Weights of a small mixture-of-experts language model, trained from scratch on English Wikipedia.
Size: 13 layers, 23.3M parameters.
Experts: 64 quick GELU neurons an expert, 8 picks a token.
Training: a variant of Adam for the experts, 270M tokens, 7439 steps.
Below are experts of layer 2 (counted from 0) of a mixture-of-experts language model. Rows are named router (the router's row for the expert) and show model dimensions 0-127. Each number is 500 + 40 x the weight over its row's rms, rounded and kept within 0 to 999. Numbers have three digits each.
After each expert's rows: "comes before" lists some tokens at least twice as common just after its tokens as in all text; "comes after" lists some tokens at least twice as common just before its tokens as in all text. This comes from a sample of Wikipedia text that the model never trained on. Tokens count by the router's weight.

# expert 29
router:486492513513469523537518463483493509521533500453488502435586552465439416510561520424565517482542555497540543535450496574499484492447497492460474525484445558502458558491479562471588461525512479475571518495456473516513495468459540475536524491573531526578533460492522487455468433420484486516484491522516503524539451534422528548488482541543561497452496521579488461474477446598458501483425
comes before: " ", "0", " be", " \"", " —", " ."
comes after: " ", "–", "%", ")", "\"", " —"

# expert 66
router:527491472512472544453533493495451559548507466537447518461544464462455491484510556456544453470529510487523550476465506525548478472530507545484520437527500465523529525549400505504545463504445453461503500564492521532519488546395525497566512449468526595494505476457540465473464471459486477539516545517490447486490386464505440579568512516558441464545527556602497506517500564473488431511481
comes before: " ", "0", "–", " —", " +", ";"
comes after: "2", " ", "1", "0", "–", ")"

# expert 83
router:506421471464502571440474472483433511519526515491496491483523513502434447455472536477426432496492523431531494446455445409522475407450457562433476469528552506460503511579533466483485456529474514458445516494504477508488467516502566509454447404494534493551417483530526487439516473421526538510563443465541448489495480470464564476515513498516520488474498533487464462537444549519552559476526
comes before: "0", "9", "–", "8", "5", "7"
comes after: " ", "\n", "–", ")\n", " +", " $"

# expert 41
router:455550485478515542454373449483482495529500429505495463436490522445527478520481554523523458452562548530474546449472502429513562429509465467505470501441507437483520448495456479494524551490561481516509575465504570427478484430438496536474491472451558435526529455533505544530500474515504454497506588493479441445449502521489471454426472471449478460498462576517514518447528501452520453505499
comes before: "9", " of", "0", " to", "ate", "ent"
comes after: " ", " was", " a", " his", "'s", " an"

# expert 26
router:642507554485510491507448499529555479527499492419529574551588535479491513525456508483538575451498554488471454496487457493493521566520474507428493510496535520495495509553538512533554506579502551452535524501574492491522502457587501505512463552544509556545468494476488520453397477543508493541485540478607537504526572457490509524549515478501551585484561511511565494504498511465524508496489
comes before: "0", " |", "1", "2", "3", "5"
comes after: " ", " |", "2", "1", "|", "3"

# expert 31
router:506565521542483473495586536527533514515496535436447521582511523543480528464496461462436484444501415441497514447538518593537482514572419545455540476491512478480482479448494551516449492540478526602515521487475557481507487527474497459509458498538515571466472473504516548524546504473484481460488534538490443485494412506476461507458466545549582581553577513545511556508455512489502508576536
comes before: " ", "|", "-", "2", "1", "="
comes after: "\n", "0", "|", ".\n\n", "\n\n", " |\n\n"

# expert 40
router:510548508532478538485466484492591483500450426551462444487551482583496500488464499525435467499511447556588554456439466553464485513396566500487541447420516484586502558502512503519560500506465519528516426489554438528500483453511545523515519463578487521555522488500505509397473496487511461500512496525448463480524486496411435529557512477502452562508469491535472474578510527486513492488501
comes before: " ", "-", "==", "The", " States", "==="
comes after: ")", "0", "4", "5", "6", "."

# expert 63
router:510489477504376492469467474467480513538507461525398428449587528493478473460501450512414450540536453539522553480494490538512463515486522511506517506407478487533477531500454564411481492497495383542590450484494471510545584499474496498516476525565489541531550546453520463492426438517471487483463464508471465498502452487427468542457525505516467471500490538557457472529485489504492462473467
comes before: " ", " —", " +", " \"", " −", " ."
comes after: " ", ")", "0", "4", "6", "3"

# expert 12
router:532507548529557522523443481424503497555480485452463579539511516502458543479560435493555500586472471490493438437482445523490543597542468485526484479542521548521495584537533523469526493512487553512540537474486508539519499535461522522501455507565455593556464572467462464500450469538514546560539494522454553533482497470494516526554484429465575543532429460515497518538481518450495498406495
comes before: " ", "|", " —", " +", " −", " L"
comes after: " |\n", " |", "0", "3", "4", " of"

# expert 38
router:615501612482506544501512479429510490520445570466438570567542549499465504515517428510485547483472470511455482537481477477492466492477495499460503534458508524424517450487587502537521506573521514510528539524513448451554459467529499503548458562503558515475471497374547546479435478474519496499454529461533509511533498394408513516481489505504500503470485498496584515470470466459528513519484
comes before: "0", "9", "2", "1", "8", "7"
comes after: " ", "1", "2", "9", "0", "3"

# expert 24
router:603533491484538465519451494510551491460530540543508563471546455460604521462547479511461482495521489538512487517512517567440495446481534504414542457428466393497485460447468537573466480458552431547519474490480504559516448494522446508510528556495508513550482550452527479540475471515450459459499512470512538437510462439516506521500462453503436483519510475600555572466518548485455486494472
comes before: "1", "2", "0", "6", "4", "3"
comes after: "9", "1", "8", "|", " July", " s"

# expert 77
router:473426494492447495462537494543484509463471562523477424430495487534540419495574520437408516527494466451595521512480463540548544488509506475549476430461531487516478503501463501496538527479547489445523408566420430466470510483577549521441475519552521503482573451486535503486452497488458440478481458426454486543522523469407552536526482452496501493471512528489464440527519518538502492520479
comes before: " the", "9", "-", "8", " a", " The"
comes after: " ", " (", "–", " $", "/", "_{"

# expert 76
router:513444404510518473572484450499529521460543529475525482418575481488521511482480444476496461489428529513480526519574518497444454482493491531423500480525452445480467504443528472519489457477546519474467537477570488544480506434479483507478532464452487457465482524513507458536534478522563499562505430507486484527478485498515421439581452567435384443487468479419515542425548486526501493492441
comes before: "1", "2", " of", "s", " and", "ing"
comes after: " |", " the", " a", ";", "'s", " b"

# expert 4
router:476503476519545537503402522535480484522395461562587448493460548488545519570502513465504523572511475513493500476565492547508502575480615479488490482476488437499471473556514560443499468547537446522564493497512497581597497497489488447498545533513517571491511579521489488482496399565436540524541486488451496502497505524474539553476482462489523460514560519484517449486543524465542461496493
comes before: " |", "%", "0", "|", " |\n", "5"
comes after: ".", "0", "9", "–", "2", "1"

# expert 86
router:467541521519505516502541542539405491487516524535537526561431529517432498530518558545575541463556535509539515546478476546477527491529568545576534542478474523471579523540487463576508558531474507456497437439480509524446418479530563537511535482476488415459520528523427504540523562530490507481551528499458527471555517501465525478478488470574537442532435422473539501472516448422518513506502
comes before: " the", " to", " in", " of", " a", "==\n"
comes after: ".", ",", ".\n\n", "==", " and", " was"

# expert 9
router:505451487487489539470495515490506504528550512487462458528457523507532495461426488547572469489508493517531521500500514470453537492418470465553457414465489552468466591531500507495509437540463477522549484443530502484550498457522545461484506474489449578504466506554460554405509471452487459502514475604498413523448510460468545493540481458575408470519500442569560457576512557489544501515456
comes before: "0", "9", "5", "8", "6", "3"
comes after: " ", "0", "–", " (", " K", " No"

# expert 43
router:527450542523356481455479499501505479489508516503448437466552466502516444458560486522485519540501481492548596477468465534553525505443507519460540514464560503544475508553507519469555465508491473472473418526527394493497520482481494545486499539527441515556541523450567502489490445438432453470439531501479452478563519497408450538497450517525445436476445484534480451483499552483535494450473
comes before: " ", " a", " \"", " +", " —", " −"
comes after: "0", ")", "9", "4", "3", "5"

# expert 61
router:569468533448440497512478526559502481545464496482525485488444513477506505556502547431445521526513417437496519509501485590504520533516474466477520505539475556501466463456552553482543482510520450485454446497525511503496489533552505437502464514510511549416449541386500452489445538463449492560530561472568449522521514506397434558481560554492510523468553552566558505465476532469452538498481
comes before: "1", "2", "-", "3", "4", " The"
comes after: " |", "|", ".S", " U", " No", " United"

# expert 88
router:517568456495488499524498476519526552541476500499512517533443495503508493502453544491519484485492462517490472476513451535512473501533490569522519452472487467522530563574492515516546505572406461524508458467495518458529386450585477427625526474590492528493477502473483525492467509481497486531551513505486519503494400545477555588445602473569519536524527489558501534569547473505524516524564
comes before: "-", " the", " a", " an", " also", " been"
comes after: ",", " |\n", ".\n\n", "2", ".", " |\n\n"